Below are experts of layer 8 (counted from 0) of a mixture-of-experts language model. Rows are named up (a neuron's input weights, with its number) and show model dimensions 0-79. Each number is 500 + 25 x the weight over its row's rms, rounded and kept within 0 to 999. Numbers have three digits each.
Before each expert's rows: a language model's description of what the expert responds to. This comes from a sample of Wikipedia text that the model never trained on.

# expert 16
Description: Consonant+a word pieces
up0:476496494530482487461476488552488516465490486516489504501493493508506488491500472548493530488493482532479470552459502471505513492515489503494494516495493475514511468527515517523470527520517504478520489486502459508468533451509517500522526553
up1:530528492494526473505487497490468575512499485482474536512496501500515485482494478508535517489494522498499496513484512532510523512519536532469465532493551452507542540459472493538558496501529485513497510531516514517493500542496493456549489484
up2:497521548510511491473503475487495533505491497533504512529536570501529456526463511514476521487492423494453495509447519532494510527497462491471482493515530529470513507514494457466512552467487517510493460482510493508505496532545504479542474514
up3:503507521485497521508504476507498504535541488505519526479497513509473526503457511535509467485492488486497529473510492517512478505502539499473448526568508479512525521517451464452510551532482453527549504499512544507549502469523545511474478512
up4:476483510513503497492542488514465519456519480547489482477462508480500526526528526550496515483510519501540514501485493507460493504514524475501513505474501470515519501517491501513547507500500517505516557513485466489520511520493537509544490491
up5:552438528536516509489536482494509508530492475508498469482514482532494450561477527551529526460503480487537507490478528505505505510489546535471473481499502533533461444538508574523491478517481519495511519519516493485491521519505548504532508459
up6:453498509537497537493472519546487471518494487526507526458523510489501489537475513505527486496529492534537494509456486524506496467503497519470483520463521477517501534450473547469512518514466499502542457460466499514518494491449522500511467516
up7:462540548512489494438478491500472532473514454532460531515517533490482540492504482499512517511494504510493507571463505507498476503522494476542465490473502506458482526488524546481506525470537495515523498511484480515550485504479529475548489464
up8:519498546557527481488531486536519499543454500468506526501497482443488542555483482473501466557496463516563504478487528491538507477518525528510480476542488448474481512509495488539518495524530499455478489521527524504518483485528546510532519490
up9:493518546467525522466494457512442519501527483493495518462525505517498464527501519487524497487469509538487520498472496518447502504510489470497516483517483515530495469529535493542507492548524519508496488540456502531502504520519526476558489521
up10:546518503526533521464482490524528521489489502490506486537553525509494508475462528510532512470507510512494456474503467465507476490466516517507509524524501500481443552524551548532515494529502492474494533476491514516541500509496560499517473502
up11:527478577541537519494475513498524493493482504463516492500502518510484480475492463521474499494512487451578498495505489545473456469542522513529494491503534461474485522488479499515520539456546484494545474501522480531477489486506484525535497510
up12:516519516475522486484467471510465578502511495484506537460518529500480445519483529486510469493508448496475489523505455465501532489508514471497489503487532565485514536527541527514498518511527500472586496516484528501515554469468525501514482529
up13:502489481493503521437465519508452494524531506491575502520549512494476512547522510480493498485485511500502511513477490538511440547522518516462504508543488480486491529479505461512504482488520460512534510459524511524533498445500491502504500542
up14:537517528497497500479474487534476511456491500552449558515476513500514484520535524509523495557488471520501531517500520480484509496509551502476498505516560464520489533499503519470509517518489506497499507483501505517546528506515488483508486525
up15:510541523527552515480515495499490506474490479495500503501459496515521536499455493513547527503506554498497554464515486472544489499492485507464512510501510466492513479474482508493473529535485518473508484490521507512520513504489505488545526553
up16:500531514529499492465504527500504583460506486501521507521536525534522558525463495497501515508502502544509478484468532522461474486475550479568503470537520458474467466530502485479497489517511455509492482479475536527500509460459493475490489503
up17:486490522492480501525507518518521522498498464529488512482482494538554500506475540513531519511491511525509525504480500497496520491480456474473515481522512485517512517507525551463502537512510507507530490487462482513515525509484499550514483490
up18:488516523530481523524534521516528506532472501472520490516519522506530469487478522496511499468522469518518488521457473527468517524525495487489500518508511504500515472512532477443494517514544475596514505530536524465502480471495474537474486497

# expert 4
Description: Consonant+i word pieces
up0:503488502511509526473524479485467501505509489490516494491507541525578489479492489549488502449500467462462514499509522469492522485502539495511462544509536487500482482506476525506472535547500488503503507536506525487505459507523480528510497531
up1:524538482521512473435459506453513532473470455522499509494491517463534501511476492546504508515482491433474502463509497484481543499508507534490473537502538526559508512485509447475512465524505500512488511477506498549490487482504551539545452510
up2:509511529485499490519500466508514551479493501482528505528528523519494464548510472481482498512478516479456542482478492509483517492527500540493513523502507484491493510536495422484530518506516547519533490478511493496468487492519491520527505479
up3:515480528473524535516501491506476505516517490507513518487546554511530508475464516493495465492503516451513499461509500516488492497495485479484485506545520466487442506505442486508495569537509465527501495469493531521507483489468520538515494497
up4:494489505537514540489482475494503550478502488548545511496443525519519495524451477475478488536524493498494516507447473473500505525481468501497505529476565521517482537517491470515529481528468476537511446475529437491515506540486487526528473511
up5:503499509493507487451553500487546522499507498510568497486494482483489518487562512542531510470528499522500516505512483529483481483490522519535473522485515494524543526519516512461508516477428509559481428524526548527488512515493518515553466522
up6:523516484528520495516513499485462489536474549511538481463553491470479503492488497511501509500441503488506500476476498531519473493466519498472458473470499508489497533525510527458513482509474508534505477488533462500497471498529514517455472525
up7:478529503529495516456484509509524458485523451536492493471538489531511488497485492474503507528491502544485489539450490515515506519524500497503454512485518510523432495430497516497532494502448539510474503498471504499501488465504468476543538456
up8:531486528498508517547496499541456535493493543501551520549516509501543509519503520511457524512516492501497481507479505502479477474466469514449481511505500501520511467510531483525534495514499543501451531451523495495513516487491498491498502525
up9:530516526488511486538525451516449497517544495475479526518540499505500476512509512468529474505518491519486491482468504481484495526482543509551537524509475488525508497476462480523523503535505507536486458523486486519495506484485524488520522532
up10:491508507515466527504512511518514506481487492520504512543524508512478504523489511497518535537535466545454487444522492493473471500474500533508500498483534497471503507495477476487502474489490524525501534478525477502514487550512488512554489517
up11:498477509501480492509507500523508476449494531486532479457467526495520523510497582521489483514483460458546529518498534504462469492516483504503476513542508481526481514515525514514513540487464470544473521454537530506509501514485522523534498532
up12:515482542507542530535527461521477502524455461530469468470476503512518503500517487517528451503500473522474490566513532514481484494472501496531494486489537503490513582531504504473469511518502499504513504485506494533519483450535515493501490523
up13:546513539480485464551540508529504498426497471488527532524484523509499513497499448473492456518503492488493500493514505504492464498488460502483485531536534511471502519496510479510496545521475522538512486462553547500497524483479507494504488511
up14:552534526497529512471511476495503534458486472489462470470442473498514487465514518499532476527524459470509545490448481510508458475489528510519502565544500473493494525508498480534520503469469481507519494506516485521493490490510485545540509522
up15:516485496508522493514554493471533540495505480461527501446514522540492520499470507470524476508520520494508510461500465474556462515543493528471472516528495517486515492501521507533476516467503470527482532503495478459480504492490469513517522497
up16:545499506519459525488520487525481483498535457505544508481517526510490507503479471503515482474491488531481502469480517483517471483512508503544467510506525467502448460521497550496490513496516498455499473486489535516530497486498477537529535510
up17:484471498469513510529470474476518515490502514531476493468485490502531495531481502487494502503536502516506519482533458521516479524497523492464521517495490490534464507458486558480496557462506477498474477486514508531476501517477465491518464493
up18:536512525483533483491516508501484537515474461460542497483550519533488495496450472507519516519494501521523536470493508508527510482491530525516507547541514437499504524473537485493475534486515500550489459506504550494474510476501508524470477530

# expert 30
Description: Copula verbs
up0:532473470507508476469482520538495491456496505523536491527533523469549487549501487537467475448453477492503559513483496501539447493500522487517503542472592495505530478485515508471497487517521485490472492523467470558491481490523511538507508500
up1:520508529550507493469434459508472496477509480514527505496518518466543514477524504507470510497492497473524494512487501502473505528474520544506508511512540471536537511467502487482543506490536514545503439498485459497494477526474496476512510458
up2:542482514475484489535501500502532471497512474522513481498497533478499520529473479456514524502510524492490498454548522476485540466466472480468493527524481535480470501496512483515535513554511493531510476485463470524491511549515492450563462491
up3:496502523500526533501474465561540466530496482531518511488525509476476545494476552487481496504546543491496490495519510552484450478519518472469476500540538510477509556453506510464492507480505507547505483499529506497513476458513546541514491517
up4:529496489552507505480472528534510481471499513515521502486520541460522501493519507497504486473521518496489480494515487546508482471481498441534475473469488503500511492510504512489580497488484507500534460532484522508489505501515463508565492495
up5:493521506481478545492498487513473514542499494543495469498449497467509454537488524498510491477529474500504524507471511520508518487495499532516455528478493485482541512517515538501510487537463499488484446530483502482538545483454476495534502471
up6:507510483501499532518524501483514481536472555472530491488519493532524474510505507519493519480528494550515451498500504518464477511472510508481525536454452532489518519472509507501469542502477449498518453498515494462505477508519492463508512484
up7:493496548494487542468505505505526467496491463496501528507503524492501518458544523436464516508496454502478491546448510475495495499517450490560481479503522495490534477508524530449509463499484517467465481489515497498521536500523481473554507473
up8:518523532522517509507512475545492496487545504516468490508483507448498542537435521507523525474483485510503497507509524488559502504485511488463472505513493483513504501490509495570521538497516547466484522498476451516483507520517488493514527483
up9:551519573531523506509498475532479493464536482469470507507522523483499484553493515452545508483510507477494518487499516517520523527503504506530526477508459533514523493456468475515533511521511495470465501520542497513510488470468499508530526527
up10:465494483509550485513508485487509541441485498499549506499496520528493500500487477508501504544519419490496485463522488489487489523499541458450513526487551539492474535530538500509513496503479523497506529472518461502484511524503541511455540533
up11:476496502516513507487480542506554502475497508528519497512496529458532533511519543508503490513495475479556482508526532542491475469472525509505504515499515498534504500504488501514539490486491455434516555469541498534520461484463472488520522484
up12:534498543524481509488485485470529453482474485489520524492512508499490521515539479519482486468498475456547497552467507522491494499479517500482499527452482503496527537509549459505473518522542476492517512489487462485526491498508548489511464546
up13:496513480478516507505519509535499502480511506503524486562520552494512446564466506496497485512523534494514489490507528518511468470507493498478514544488505488510510473484526461498521520463501556518538545462520491500470510521479482495489487537
up14:531486524515480487478488468494491495473504450475502499495475476468511479477489531528508484532490434519517495538487534529509501480502533525491476477519513425456518568476468506500514476488523494492529496508519467486517479522508468510531504507
up15:508501520537541498459512509480523467510467498511522453468516521523551485525473467489509514503494519506501508471507459492543446442510465502442512542514468525489526476495505489514452520484476481508510470521485457492513513554507498485501530531
up16:489519530518445500489482522465496503495505490455528505516496539531498517512481518516489503503514512519502456471501532466520476483541511489507548496472497424494475519506497495474508530535492465484435504480461466505519490522495490527510544469
up17:460499480492490498521473516501485496421504460543461511527469498513506518502462553511447486481492465499490505515523503514497473465520508480466506528501500483542503501519485498536496572455493543507514499531487502529487511481490521516545544512
up18:564495472528485538510490485494508485517505503431490483504498536480536494525485499498534513535499501523541494457483516483528526467505473498490523537505515517495530455501527541529487547492550454542522457474462558509475524513524442454496483506

# expert 44
Description: Surname middle pieces
up0:499514503520500453438498495529508542494495496537533499509479513483535497484483456552495499488438519450497440490495488451492500486502502500526506482490522473468502447524515528514521474535509457500498554495485509494472506469493479496521542498
up1:490495479531503505464450472471505542427519504472465491511491533476522528522498496498524523510477487473479486530508522535500470529496500562466491519507471512474561507462535524474471523505495514501532537482488489500505511489493516485513493484
up2:481508506519470514465498513506544501509490502490513520500508494466494484503495481529509512491490476459509535486491486521485508480506464481454486564547475458500503491508505474482492541485480527495512516462497519530490449464505512570565453534
up3:466522534510491489536465498463541516498486491515529461486508529515510502510468493477484499516512538535481475506472515522524435520465499479446510517524516526488501509464486481485501535515477481498535465499520507520537472481511517516487554541
up4:496490523527565519474487506491508516540488495516498532490449543511484537519502536520492525495488508506493525448472501495487515514480499514474537504514488573493447515490535500472488507486469487479527494511510492547501502508521428533547475493
up5:500482478435511497486491468537513514491526519537538476522464516547518523487518540536506500482487487520524529510529519456483496469529514535513456498520469499494569513528512497522545491529477519510492493477496521486505518497466521484551518527
up6:498548518485518488491517508497446442524485506480539519484523490490451508486530509538498490508479530478515509502489488543519495499519512509489494480494482525483509520467500500496495509506472498541451460465519491523496453452464467483531498505
up7:493469516519492491472497537507496476477474482500535537478522453532523571472489534500516519501488457489472469519486504554521497504486430499536502490577550544512492522473519536484533448512508506473512494492491510499516481519523483472504518492
up8:554490522521473480489515515494497511532503453491475538498476510479520506521487511519476466438496494507551432506480509499492522519523482490496495477497469481467500489450477522501511496498518502456476537435501471553476521509519496486523511491
up9:534475533547536445510512493478507549521539467507532529529476502485481488522496548515490514508481547508493481485498514488452485490504490448519552513503481513528555486463538485506477475556513496500532484493536496484511496497491479492511492528
up10:485499487529542523494494478522531509505474542506500525521508488541482493515494501544501513536544475510499526461501503512473492507447510483508529494512473544446473516535548504491516532531491505478489539501511457530483488483515486513488502518
up11:520535478556509504520489516499534503495520503502527475518471481523500526505510526500515501520456516491499480480509513466503453523518476476546487487495515506511468486521517498484498484504491502474510542512539528541471497496484490485515482555
up12:530495544501532511513494486489487512521484500528529490511511525527505459522525468512515461470464505499477492502465511520441499489527513520521524465517518532500488531568520504480468499507507516484542499482456489512539503466439516531548478504
up13:504497501477519542453552507519493513459534499484472551520515524508529505518522506494486489519525503509484466495496493536514467499425498482511526512512502489462507506491508521504468526512482521527527530458520524502489521487510516509483442488
up14:563518541552487513493495458517475499544458527511530537526497517457505500464533519509515458503489474508550505518465522493501447493488500501514524504522503480493509507484481500471487497481514484488505496525534484528523486525499470511485545535
up15:498487481506549486507487483477484502478511480463526512462466514533467505491474530473498510534519545474509492488469507474531503496485523526478475512539517535500507453496488534476525512532519475465475510492528470490478533489466450488505518498
up16:511500537533524490521493506541514467498491503519549468470493538577482499533473478505493547484491492520464509473412509474536469500499507542558504458505502489489486489497529510526465507499487482483482496484481521517530517539522474537492560471
up17:503479503504516524496477492518482487493527456488530532542469496477512539512514524547520520484549496504495501456486468515472519467533515493512532558531507465545527516464489523524516535504493502513503503498481500541482487538523515505506490551
up18:474481533472456487508482517529491537534509508461533503506491499519479476530503457487515523477506478520504494499472535492453489539526525503508477507506499494525500427508562516511467528503546478539544485509485486507482480483488456541502480488

# expert 32
Description: Section heading starts
up0:528452472516532506489495523496484499522490469554535519535479532550517506477490476542503512466488479491494485510511520484505512492494517476490480486535506480479499519504485505495523509538507464535511547474515514497508492517500468517490528506
up1:499492479555518518512471493485527533474512482506497510512478512502538475511491469490458531539496498474526474490479506511473513503510493520507475517521483484510536475443508465516522557517528515512510519472543491504500441468502462503523491486
up2:491525461511507500454477490525532475502495510458521509499507475522493434519528560490471530520503527457495517497469494477507524525484485544496513509525460532528524537492552502541490552497536486478533466481533481514525478449480486494551495504
up3:496466519501562506489483483491525501520511507556509512469495524483476570522477530537487484499538498483498482507461483509484426489523514497518521475504493506521540517497490475481530546523487456497520495509448509506509505464507498501495565559
up4:500492500543532543554503490549479505524466471526530541464466504498488594502489537532529489498515498499509486499460504495471496512492501497482536476466543481507482514479512511526533500483513504525521513507479477483517489530484475516562493507
up5:500489487470557493499535492488531527525483505463497483508438506527520483500485538555498474457515503496505517500495512518491502507494529530477527497495503503504527494451493492473508492513435523521534477529510528509513527506452497476514546501
up6:459538495523508475494492471470486456514502509498513538475541472500480504515497509520536501438535516502542451470478479513508494471504490538475440492492481517514496493490494565481475515521520484484520462511448514488523498496500517488548519497
up7:517493539521507536457539505508518465528528504535518526499487454510492515504484510495497484466519478505517501548478549521496484466495490483522473478503512535453447533465539506463501495500504540497460498534522532493522516518482485462521515483
up8:572489470506533516525452485474481537533516478531502507507438507530508514508534555529465523491500467493518465526502527478537533493511532479479507490509530495529475544493472533521489527511515482494508538498522533492491482501488513464479530511
up9:521485538487524484531477447537544499540562505516478550504525544514500480505463513485527525478483525491523502511479518485479513491484497489497550496464485508516508492474499505520526497563574475518495506475465526496465511504507485489550564551
up10:495481505516538540473429475515542462486491475485490546467503481541514496452465508497478531508494497502490490476522506498531502494499491563470474507474540470483472491536513500485521477537489511513533531486523527507470516507502507488526490494
up11:549471541537514503523483494538540493493497508520541539493499512538514535512540517506473498521466437493473453486516510555482510509487546455552491455479484498525491501487523513498498473528469474487502525537508489522504478492471486548506518530
up12:457475508537537517523498477451498486507503516560526510496509527510527518518503476528465502488507476498449476518501520470463456506505472514475484462497562537502495535490534476471511549538528533510509491473473528506540491492473520459507495526
up13:501528483495500510504534473493488515471522501484505508520493494506501500483545495521514476466541561549501470520512533492506498513456514509467495475540491453473490490471486500506473540512467528537538537465470486535479516473482465525464512503
up14:574480518518497520499501504509498482474506472488518518470487510490500474450532545489507497541494491522479499493531510481493491515520527508523457527535535436491544525509499472445516518515491476505496493513508484521523533494525510492506485488
up15:478475502522544497479489531465487505486491514447514513468488507497513533513480481500486474515486473492486531489442507504531499498508514500452506493493488463506526466507497527501508509537519481501496514472471471508466544459499443518506539529
up16:512530501486494503505474529533545473490533475534545501492520500516533488497444508529491514496508495562466504474492473495466507504506494492539531519541534486491484447528510529482470523504535489504500453485496523506520525514501481444503525456
up17:456470499501553486507492490498524505509520501551493532500470535480526490507482518545484503469494470505485501480472516514513488526518568491523503508488507494512547496499503495494507533521477480510485506493446489509506499499476506502499523530
up18:554514508524491520490503482527505521503505514448473468502493503472532505530469456494523520464447466486523510518491476550495490498523524511541501501526492486469508450499522504490482534511579536560521488487506533504497482499520460523495477514

# expert 51
Description: Biography narrative pronouns
up0:517497556510505487454527499472501495513502478460562504483488521484513507490517496545539457485460512498488516536483514513497566452518508467480504505456501509478505504510513492481534476558510516497504511492560520509523495512461488495502483523
up1:507529523513548488440496494490447523488499454480531518489496509516520480478503504506469455514488492490489462502521534494450517488495515556469514525531511530523521514492477489499523496463534511513463454501498495516502499490521483474529512466
up2:526501510516471530448510490490493506512479487494495481461501501524472457560483496469482515497508500450476495490525488515477538453442484494437576540487483498483472541524544510490505518508497504497519463488457487485496505454507480511552510509
up3:525488504528499542496478479510524523480504461503563525487489526517493521517452520487463475468496519471501525497507499518510490458484501490494501511463515510477460509492462524500518540549517463520502455463503519474487511479508512547540517530
up4:485511510538477493509497508517489503484503478520549507458518578456475525490506504504511492517495504522474517505482470443496508499529495446524512510491487516491501474523494486490513491463466480481547477428515488479538456506476449544544463484
up5:464513492489551514487451472509537533547506520509523456496510495508501479537518523512518456474511499528554552513490489513470468524482505505465459451483525475505519541460529504519498480533486505512512489485526511491510515493477542485531516496
up6:468498497510529523504511483475502474507493507489540520488545521505519438528486499503489492470504494497505535508497483500497516475481528494494486486474470508499505522468480493479484485502483502541479478496504475468522484505484482495528525554
up7:531472528526506526481515500510450530509521450481506504477502498506464549486520488468481499530524472522516483563481548522507519499517503465515469519471460512430538489530503521484546465499516490499507504520513501485539543513486500480536515481
up8:520502498500506526453513463515481497525493493506507516497480505458497544519462526491448461491481478511499495483476507468527476466494501456494490527492523514451448534489505478536516512523478507496491498496499516500474568512526485474517535529
up9:546516516535477477468507482511505513504479443460540501494519535480458444483493503513538503464491524553490477495479502524505510474503485534452517487494472525511524485517499505482494518485555470503476442532518502480444509486477498524506530500
up10:507473495533536518498439503508505497507495503473501487528501513516443468467518505464504538535513498508505473480516486494524469466491534526507508496491523516481452504504531519490482509513496522495477542517559516517484529559495567526469469508
up11:501474554515488542510483513499541503475540497508506470523449538461489526497507475455452499497523466472514473499521522546527472512516521484502524463543526493487527498484512489465464525482503461489524539491454505516498484513442466491524516506
up12:493521505509492494464504491460461471461472457539500526456539499512532472510501504519526522488497499522528514541474518469467488532502532500495492516498473482449524514512535540492485477505534486483524468522480482502499503481460534494457498551
up13:485504503518550488506487481506481486501535447535503512532525553479489519497501489503479472530483460493485504494519495493485449474490528512464484511531477480486502503536535471517518537520505466542542511517480482504486541514529464509483498499
up14:513533513532503483459491479522506488488489509517511534513499480496488470514518551490514447481511467500487519533525491472526504491513564502487457492515516489472523501524489517501540496496508560510473477479494480479563467509503499467514484511
up15:556460507501505497474520457517509451497496473492547510486515514497503484473488500521505533495532527511511498453486480550531470482473493477445493513484485525472521483470500504477499507502503453487518502478500444511535492462536467508530525583
up16:486513501490510487475475495454505514461495498485530488484557575516507505495470445504526475492539497531471475492512506480524478413535483532519547456521538477493479476503545510480503505511512481478489517510507522485505494559470510510485490493
up17:471447492499487463545538512498528507463496486512492511484512508519504446526488538535536495488492452550483471527491503572514487497528495503512544476511499490478476528467532491486477567475463525447521450515470514511523527517475506458528490528
up18:504500487516495515489502487544524503521468492473505468476506550498481486504437503517508518463522505526569503496461497522486513489539524491505484527507503484507499469478514550513526516498584488511464497510472487478478506474516474522504482509

# expert 0
Description: Arabic/Persian name pieces
up0:509492516501528499488515485502502507509514509512482488484492486502483479492516539540522485481484469473487512538529499513470485520537475503543517542482543508478503472486514546497526511561488478500540489510476502537505468512530539446520527486
up1:519487476493492490473524494469523518509487510473500503540559483503544513513511479520539530539495480461464485471515532487488489510479477548472494553506521482482500527444515506526496516498526502508503498487502484523498478495498552461528510485
up2:512506540488452515489500513501536505480491514459527507521538463448490503517466544488481521498512489448536494494477487506500544528473510503481500523496527504529494503478534473496507530512489530514489524482506511466469465509494486494540510499
up3:490458513470537520482506491507518523543526503524515491481473473532490477560434491474456502499479499539467542477489497526504443515521489488475482500475568545504503526484486468482543525510470487529499451497496497516515528460485546544491532454
up4:538482537510508487499478496559488474479487464507521505463477513492479547505486536531489517516486512501512501479490492468489462496535522464496501533462469532517434560538531481468552474506502509505487501487506491496547492506489513485530528497
up5:541488483451553510491496480537482551502505492511516517451528510503478466514534567553528483457549476511510510472468519516537499525529505504495454525497486498479520482474514513509534475535461525513544477490517501476518513524487544471524534482
up6:448497514516565503494521506493453462528493485473539519524519447467481449508503524551514529455464479496537483498511528495521483528489468461462456506505483502492523534523498497521497505518468524549518507474507534502538492477492522489466466538
up7:476521515512527529491538495512524487465511497561523471493522500480483525508519509502475513516476497552494486516504490482536441538510476504501494519510503522475454519500530531500513509527478517496509506492489494518529475537510506481541501503
up8:516529499503509524496558477489492484515527481478506513514468519482494514537496508513499507488491503526541482479486560533552479498523508501478521523518471490511490489504434494528509501490483518483487511488530504491466506516479502490538502501
up9:488480515512498492477484465512493516523523486472487535514478498504502510459501510516528505497477519523453510530496539458474471512484530473507525543484497525511467472499503510541510471550507525537460481501499507517468501525495581459501476478
up10:536533517541509524461513473541547519511492474495489491525511468518519498514438544500509463483460491448540499465503497483514476511475517501475495525488494548473482470534481502516531458502460524491469531517507478558498493517495534525479484496
up11:504483553553455516530475516539523494511493521512517511525462538533485535516524494476473469500488477514503439471516458476504482444497467499517506493493517518523456567480517494488497525505496477494472497543490501539511463478464441490508487532
up12:500539525503506530500507463487526510534503495513471529498522523493479497486506484500488506469532459519498497481477480483452515467477523495469516513477574539515502535551549501507477560543529536480528478503458509502503518451486524504504528466
up13:521517481463486520450487482509452540447523509472513479506500516501486470499505502487510503492504525513498507505511510465500442528536470519452488553527484447490518498484529492479500483569462504558496526501497487511520525498478477477520495500
up14:498510518487507502428457473507492530481518480515498499497465473457503488475515548476523492492513424489520508506463506501487485483483557480464500520508518463475503524502463481460517503513502524490535504521496487498524473536463517483559513506
up15:505468535497512495485521515487491518481475502528536489487489493496482511459483516549510508489470500501525467503513481450513498497499493515411507485509496487474502524503520522498498523521466458470473512506538499504519483481478458493527517532
up16:473533533516473509490511500533494544492514501493540494501530448510517463521506471525565507490482506515504522476501469474526507482501515538494516474493535458481457505486516505528528499480492467478499491478485516514509487531465439504496540499
up17:503487477490502488462461501500484504469497494542488479512484499489494525487509504525478473539470497546487524475464482515517529563476486530458537513516510485548492537536490476487533517500447524481495507474498475518467486513498483512551470491
up18:509510509472487516510483490503471558538451509485517544529491488481486491532508490467570550499510496525531508517473556496508538493483527492535492506536517507495495478511517493498490535461529491575531507510464520533481466510506470457460491504

# expert 61
Description: Word-opening syllables
up0:520498498477510537467489444553475516517469542496516516493455535466544521502513479560523486519477478468470490474491496493491506493558489473546539505455488491503488508503509488545502519508531524499527525520529525513468508495484482523492479565
up1:519508475511511465495503479496472524466500521519527527544512527508516463525507494495507495514497528491516473462508562499498511509491549530482523472511477533509510503466531458486489546511497558531493428469507479511511487497463514487540498471
up2:469567537500509488502508451488529530514503553493499506488508485498510455546478504490477491543477517457485496549474530524519493510468513545515506520503467500494506547521507481495505531535499492521532506491528490539481486488511499523517537481
up3:547497483483563518491488475491493522559533467503495462492505534502450533555496486497552510515498532507469521475488494503490412479514470467447471504547519456478521565497531479456522503496474500508493490531545506488484473470510534493487500512
up4:498480460523527538494503499506486521479477496519509520441500540534521522516513508511480524508508486510540521470492510472478447553496485466466500498507526474492486493541518482517525503460486453492529479521547507492560518537478519527508463489
up5:503499482462533513489485514524505535486489494529471501495452533474526454524519555534534496459512517489514551490489498529514478532489538503457478498459486517479504504536522526509479503508471541524501534518517531505466501527458500510532535482
up6:503516513478523539468490472513473486468465542436548460475513474501534492532482515544492506519467519487515524500494504517520440501517521506483490481489445510499490460438482526503468501515495494474496479474505483515498490464481505501502465520
up7:471490498553478501472496511493447475466500459522489500492531479504523558514504525470498478491506469545476471557454536504543483491523464510505492474502501532475468508489502539536538502508480525523447464481482496454518497511505473470484504485
up8:502515536540528517512529502526506496519530503478480495511499533429497491548454515501488519542499498522519429488474500477504507534541487478476470526502471448474476508494493513509512501483488488460472470485497459496519515464508522459509531478
up9:508504508500504474519523475523493501521510520487486498492500501488492460491462500461515519424500508511503484505491485494457464500516495483492528512528458546507483524489525478507505530508489490503465492505449482529500526504485535486494490573
up10:522502473535540490498501493502558535448499514495441471500539514469488464524474501497528474458470459507534492502503518564502505528478499557505488521501514487460458470490519523467509518520471494481526512507517498479487495519496519505522496491
up11:527507506543534541489458495527532483471504532507506499451481494530476492501532488515503485521506481505527525526468542530542491496499510540501497455497499460503501485495522468479520487493527488471475494541511479479517492496521473518519518530
up12:528495500542527509492554472472512500507524494527503491487543496480504509478503499504509478467498530507482552535502513510438514469513487500532403485480492512518497551555524505479478514508566491500542474486469517509504523475509512497498546541
up13:489491476507516492465526506535441490443534527471510501504501517502543546515514494449519479492515519521522525479498485484484438480490469528494514495514509524456522506487503514455467504498510514508549496506488497524492514477488515491494487515
up14:572528522557507516434477484524486509487456541532496532513487506491497498468523548517527487540501469503512492502476497555496495479501527474518523476562542446492488526492498489475505524511488506480506490492484481496530501518495508547523548474
up15:505494511510514479545516476486555477496494498461496468480467537505542551501470496487505482512509519492551500488460443529529447508509525503481500545530493540502504507503488524520496491474525500500513535516507498498500532473524469500526495536
up16:527497555527472487513501536557464498490484494524531459488523464499516491483470475510540533512521479503503516480485519501503457482556512468571519460468521478516470494485540501461476507511525459483489527503525479473547504557473467532536505479
up17:503490462544501506506470514524521513493500507488476519483465515540536443484479495523538517499482494520484489530452557520513515534476496498492532488487501471525504510491487503492497525494542485492545476513471514537456508498507543534528448516
up18:491507496543487493504462503504475498511502525458537515483513524531502501516478504480521502470491493534533494520472525514471515513536493477523529541526511477481561529505523523515482502499575477520517477519466466496485484475516476507481523503